Below are experts of layer 2 (counted from 0) of a mixture-of-experts language model. Rows are named router (the router's row for the expert), gate (a neuron's input weights, with its number), up (a neuron's input weights, with its number), down (a neuron's output weights, with its number) and show model dimensions 0-191. Each number is 500 + 50 x the weight over its row's rms, rounded and kept within 0 to 999. Numbers have three digits each.
After each expert's rows: "mostly gets" lists some tokens that are sent to it at least half of the time. This comes from a sample of Wikipedia text that the model never trained on.

# expert 59
router:507506523491562565454508557510531483456378419564438471454543527533470517506486419562528529432491515511482535528505498534529539452439489465543613523502470475508430533529564546476587504544533480403458456533543475487409477537415464535467530407436438508485619552532508495534526465522457582470527488555518529495447429599483518482464543503524448511457510508530542503625447473490577532590569532492524534470509577570494556590565522480420477575499431511481626529529493561538481484565523543624438514488473467335561488483546447551386490506537452565473454434428465580496490424448561525500
gate1:471533551467458590463435428472481468560538472478618540461524429466519518523620472509517557568504450520542495419460577510523505512509392513485446497474478538476435545455401448473443469505486496541641377424557501451571504486475444463477456512597456518445467426414521466353507567527439527429502486473545551434556552605540513391580472555461459540599505462532544450497584477560546477508569472498498505479490567488452490487467443498458488457541567536483502507506496542547433494530388447507491492485523518521443454523505507586489461436455600428429526484596558472533475523508532486566
up1:574463416449509480539554419536453454460549524515549461549514530516487464488539476532388559474481528587539476425536439453473695511435481523506539488465498472395484518524593454524523490480512409524552510437424499521476443500576483617599546592554465487524445542423479457511508449401443526506504487424448553496534456480554506423526475535406564571474460554554540517564498508572541482477545453401495392501510461492535605523493560503475527449599421476555567497432404447453454537540443522515537488550505588489466526487500556464416451503476511469433542457459479563505557540463481514486
down1:530559459510564495526530557548499450492511624476508424456475536512551543500487485514445572463518438536471565586536482478547524524454514493441441503446566391453571544459491539568416505469600515490424486477326550468638462490494553588519542565489545451432476522425480519497440442435453478491508463494514534507502355450523527442541422575552526565554544448502448536580492530449496510371469538415525468552510494451464415435474501493493494390532565426520501482512494462446418521601506497607496509521520532526531517503508479478482566450551448471469552470438543446465459504561590478494
mostly gets: ".com", "9", " don", " mill", " download"

# expert 32
router:465477489491433567470494490489504478484538543440429491411529487440446511641522546489557513612594412492469440533510508577502470481502536383529569563587555462524646479436585521589592555551490534398524493544487479519497593608476504431489510432465491457620540574531481483516528535488456523458561493463476579578511473463410499545513544544579517497541473436519403506516531509599473412472482541453566519511468465549469534525511568529442459433562508424535439507434530543400591567480457469548498465557462469587415493529475518476467486473475533476464537514498486465475539528506476457444
gate1:519467493540565501594400492456480546409502559488533507468435603503540527506490521475509422513565449548547586596442414603526472505536459439492454552532423424450556537552515562484521553456566477459428481521528453517459510478575535452422463485456616460532549489457515475500489476410393497459498537543439427552453456498441573633540549562480500517516468486468442517586547547514516500498457512446485549432491557517465495548532504498420556502577450546450439510521536487462599495529509421405421512432529450453512411498442472385476494542512543447523428577471564538451569411448515476461
up1:525507452529471447494429544442496399535572504524566558393527538554467500564528526483429462428513517541562569525527421540503475436462450447471501494514419492528536505497402546512562549503440496525524466476488449626552569454499475514479511538480602431564477528536529515536470471472426519467446608690498498571510521502401588523543491486533538496549447517552429461537463554481488516501463513418498427392514487556506538559493440532548391467495472504526409438468483442507550406533570429461464512435504598493473490482453469518570546419527532563439621482518463471463600481469511506456
down1:459472480417443562440539451525432457499496438480479536521582464422434533530426463433479516503517483457485469430420595535520472547428535482515567454466566563602524585434532533543558498513469406558584556515530514495479546493458500490524505621556442436495406596547492640467515497488588571428517503457620516504468527527567512422468540501469472511525522463494537485404475435527568470508563499483611528595536454519472502477525502460621468487428515485543474506520489536544469601433507604539448446492497597558537499498555504488435478496507465472471585500514498522580492613440470452507
mostly gets: ",", "),", "',", "\",", ".,", ",\""

# expert 31
router:447568545398404508572543552410433478418465430568455492486594537492472421532458411477541489452403621441473453540568558479454552508477480488556529486470613451479491539528513486581517507498544475451414581393556508538467537423495444414508463444509460433453547472566501560561417467504507535529476556547534571562427490547493518446539463446502525513487454441433472571506546571454548459471450545552448570533539506545415554565527542475526540453542524436533540525491522561444459471552461434580535453549489455458478420440570467484434472495528470558434516426430516539545532552451554528548
gate0:431415511476451478512479339422500467475459608470524485455465541478579416516490585445556502495578462437571469453548401501543567534548479554538480560473534501536533491566532468536448447574500541512460476475499478492549478499494499567512447476602459551435465543419531434492478514468529523423536629502462526522522525606504591490584498499460518479394533395571455526486492569565511491469568506525531378515612472434449532482525506467528486451536513537485456542430588522418402456498443454528502552491493555504492588540551448536471455546504506475482554602506569489445594449496513477565
up0:532558430450379497481504501538476438480452532448510479561550509535420426505490513489450552533499506424486536581554542608472535444426642463596502381464497500511465475464514511474543500457580480556552535479525488488504420497532428503499498521508542529495431424538498408447557479579448488497478445487586463462584414468492490479490450522512463506473528553516458427517495579501513518446501472454491499473500513503605442540472581399500565449437475517536443490539447468563538569498558577429491401435400482504411457496551398523537494471538438579488575373454430437545524521567502401474
down0:485494544465454483512495478548607494383493510530551571542607508518552469384458391633503468490417526539584456505498600514489589532467434504471431482501431547503572476562545521447479429556603477531590428470542464548477503529554506547546560502567471432506395511472531565448504465477508461495448565503523429526454552448498455493511491549467512518490465573488596539524458477524438532425530530416534476470637468506525545493500492453525536485468448561482512441503574440527392529512517516513443539482473482364486515560483541435475485462540433532541540401541519373536556480494437539531
mostly gets: "ga", "oga", "ox", "ix", "ella", "eta"

# expert 4
router:447543565431425502566532548439426465423452446561473507491578535493486429520457430467556484456435578457481420554540545464434573533413466497603519484488569447513472541503506486588545489497542473455440565423560516554474551423512440426486460414497428451470561476531494536540413488537502544540485566544531552561447480537505514459558466464459556539498449431444484557538554561464559465468446541546468568545552493554410546547527562472561540448539536455518524539483524586432460494589445440578524439549445447442518432428585447495440446492531472552428541433427515548577571548454554503580
gate0:593474493537526471514594400579519516447465529482538491454490550583464477491520542429472357421507506516561448571360605390557503466513428457390449562551436481526485499548567529484506476551522533511413503426452526382534461532502516605457535425522503458518413539580410522550556448603518463469511505505405461453526449478422562479466437480522506465527459565554489531488526547443443554533438478495506451602504496472507466479474497602551589585499583478448463450487498504513458518487537468450429536488553466508493538456441489472511498506539477473458541410465427500543510455434475532462
up0:519481505476539488464550468484591526358432471521477544507480520612446442463593509532541486560450497541487424539458465478433407469534491541519552554521574475512482459591586525530502492505545496473504545548526474563553643479419472612529484598583486524508532448512557512419544469479478493515531414462476570519443497497568522519378513450487460474490441540414533516492388623515508492457506497484459545518466448410465566479575495468432494417527538451529427605624449485465515381500491485486551437542557503485497450621492513506447499440514519526430451578500473528504456498449519498506
down0:478547520535462447557364381467452458461471434482379430446433482504401602414496525505450463468492499477460554522508531500497526641554507457507519510514488500544453498580555434437491546428501455544474548536493579588488545488529611472556409433558532513505517502438517525549472483515460475459496515491583517517520512529497575466484481529513481438565453515447525431401513489469448441453468532389535458498511432562445498422497565483472594488564459576556518481479471582493421505582567458443462509488482465508474547513437524518421477429403465525432520492584393526424468474507568568548
mostly gets: "I", " America", " Africa", " Women", " women", " Ireland"

# expert 22
router:503523499540555506442474451519557516630417477497490503513480484544477437510501570456542503474523363574607428439505524485465442453477477487469606496497432501462526444455440481432539461507504595512547431525570405479507466588488573491544483528463541457479516496564552535489500490514492488507421432458495527512484477429533435530533549529527609461453563452558530542500456566554529541620496555486465466391442417444517518506457528567521579573512558551576463580518561425490550478433478489450511454556412449479480566466462582546433482486503499407635409512583480421568549483509478456506
gate1:507571531528444505568525481476489554524507517372484464488500518616482478442421526485511526584539446492468461506437448510471525417499567563468596572481436503488610426595539572504541505461552491528450412554522522511496527463542443468473466492391451484513509467576431501470545488558439481438460474544525424572406498545534510534491474461537527464521499551404516492540432392517456564508559480548447482533552495557461524561489507506495685541455506570390486520471486439483515486449420565484496554559471419440508455566496470563499557541565556489528589552483413429439569519502560495424
up1:506464589457465524540467448566603553537468436616422448546499509501403544508573470441508488555464484494599500606600472505515501579449417549549521475509583524553510504464544545448477533509508458538454557553468511454525398475458519490405499452527504451525517539458493517402492471501460501386459482469482479475498478514455521520577514454531434542501510501490530498459497540503502407506464435427452480534418503474541500528505524573572453385575542591482490400495547516456556423542534511517413495421501585473447426410567555358412452448534447440496480488503499477475421502555405503566
down1:505477493499604604439538488506532547508505533556494482448528449477502542513414597529451500536496542478582557439525505505464427550394567512386440459521493495497510455487536472564449489476551431543415541508508501499465414509536448519551564505499565600532525538446611379468469467530527530466474511455484479449583541461537512449588530489564515442484467536536321477509446540458570489544505581426484571478452492394548414420549488438521442466445582526531492461463452518468434388544538484536556492588481441542448443529550498508499465522589533427454471453531491532445543523495495482596
mostly gets: " made", " used", " played", " released", "ated", " found"

# expert 36
router:517537557554582567419564548476562492509457563454534537562498497475550504531498505559471543523478510496458577447492514513491538533510508509484459513412372566483475464470479491445445500574499564461432472473516517453605568546583443554560485629584546481425413522508568542449448497552444472516388423468438489430562555584487561451484564491484526464460492522433510498520512440514470554427602608456431497476507545556510554442537463447474494597521482504414441527478549542573521491504453490485408512549441460468449571590491511598517384564486514512542587534578521559493540424516447481520
gate0:499480480531473455532542514477494581512520613423540496461517450484572451593392493518471415514512529494489469442565475503480556453518374509518450526571501573481527567433450421544444575408554431465558519444552521480488520558455445439473548474492492535568507489534512428519435478470463463477503462508548532521556360575493504546518417443550513544568602630457508477476398536465507540474557444504476423532449412465527438463545486489430541483457504481475505471525470536595533451391484482519579479548579561471518571535444559535503491513530439442520458453550499458435537558599499553626
up0:548523446452519451585478611535479530488627553592513510463475488501537508480607504543397460502548541497496493401469511606449452434457516507463557414529501503505527499483581583398493518516471367460512481532483485532480573414513526447468541501512529474468493518473492456631500661466577562505524501576472496538514523458524514520432558437498516596528486487467419502582576413505497488456420516532473456536481443465431547450448491466528464426441446583458457455472513522475501564453513506514504449499428416537514495502512467496618450414616528520512460407506533450423474499519465479458
down0:480502380424442457515517500536560440527474542463477419465595496463595455421484545447581462524518469522566540487514525497526511582508524525567487531543455583496411452609526494465490508473614506487450466497517560510571512562541495474583503560475329506501449498483614429569476489561552599546502472513505530490504501576494461547422486507520471528516585458532433507477487519499488513485572493578505469530472503611556503520574506455478511529591523496548537507496531570501492430530497468500525488529535492506430501507534493519499487447448593566319510453563626580592492458600559517525
mostly gets: " first", " s", " d", " W", "th", "st"

# expert 12
router:472490474526601536600577417553505498571555422514512446508515455370417528484553475393576452567483508524448506477498501529535534601492531446475485501489482508454458446567492548573516425446469516484544566469521466533469515478553548474492428487503495549500469447512503443450463498512463515592464593535537432468479512534434556526492607476593423468450517427567484444489493554608479547517525568473487497527460420473567515462523473519504572406559542496409588500517513534525496471500466443546499376604444449519524513430542421505531547410499443438461465474439462611389457509446464408489
gate0:548557478589461476428538487458512530517480558536530624526467470443560465537423430463583507511487453434475491467510507410487529551445554442441375567522481354493474417589532523533482501517470570475503447442535501510532508440476570565509408503431516517547546535537519441536458531539410418515579481498468408522565540512556504546470565545472481467509612559495408470466502545520533571469556494580464514467433504477448515455520535488490479498552441524476475383471418563477460509468460431513597538477497472467508445528489326528507470486431503587467520541577561563454518432431466534494
up0:526488518560541459611468537601565433510508517522542429508446433417441608466502390542528499475422530526556548510461547464513408553500454478540513533557493516525472444555550512470505496467437425504514566536523465442588498481492580579506514503491508379515574497362482460426494497472599554525458463546545521542508492426463446404471495577520535451511490448501513418575492438508516495555439570483356573423419520517506501487465460535456492515455447490522416502528430482385522461538420480584504372497444480476546455509509501460524525523557566530543540525600487476445490492501412450524
down0:444493457468552474582520480504534524362526395553479511476488476573501532573492479496512443486520486550530561574470604494435583556530499537536564509471517512489468512510652509461512534536495493522452480449502523550457490625523494463669429497486486508495564482507501439416425502494572533507510399507502342556425560578500510588465420555560444508536479515505549470437553498459472478481566563504486500587469526432466409443494488510547513456544577495438511472496435412445566522437544484516475452468464520525524387478534600512436509488505443511468496475531468393505508457455588439524
mostly gets: " is", " was", " were", " are", " had", " has"

# expert 2
router:467497480484574511432530536558492492577491602544470549467435570557470556490526582467546462602604461432525519475506459454580553518581575464443490462483532515486525474499578552399476507538464595611550450471437473529477425530584530501467578455585546573512549497495519365468500505523478386446555440515493420531518476557428475444583470489521504470582564486475481500468491437424518494542540545496484415576455506511585521444499489579511494561428487578551443471525518518442607500519579517495410520474511482418461496526528522459474555448558559483486444559552550529490509456586521602446
gate2:549520496551521489558413475525515532536478477541523409491489412434492482540511527481542544539455458480484513519564562657510506520513459461539463494512457412421507534540561385466417488482544486496483491550547400502462540520478455416511445404513545468467534459552517504444548443513470514498418559459578475440505505516490496578559493496491597465513545601434495502454498522549391538480473498501559544552555498563523544477481552430562535479590598492567558552420582502506572444503491369537611515577542488487414528499522609615505531500448497500541482471382513482524495402458498410541
up2:461492410496534540464476572527522458486525536506531447521493584454479548466549496528493469526523466565565423446448465393547666499503516524445533443580539492568472549531518561426514467539561482551539471461518467442564462516474489472553573591516429480508566610555470457539445570514531409497531501591492503565564565481537500415448482524448441434535430515532492540544558493443537510552351528388458520525460427505490510554478450541397495495490527521395509480550364482514481545530480583491523446513367512475504502496489457557510490407637490472526512511475459483474523555465496556447
down2:499496643533445521477547463440439490432490416470412539429481501464487504471463435488513459503543542486562570491508507486554457490626461422494474394419496536545410501497481455507544547509451505499534435566518549430477511519465490467521485560462440477500560486416546414523511589499539534500432527436573484429513426473569542474409536495507466494490486422520439452504528454459605476477498514477467555498504486459427377586433524583432477496591547485431478576572530429510529466460489624485433501398468481480472446525447426459534503571568501564524540510506443460467439523431395592443
mostly gets: " (", "(", " |", " (\""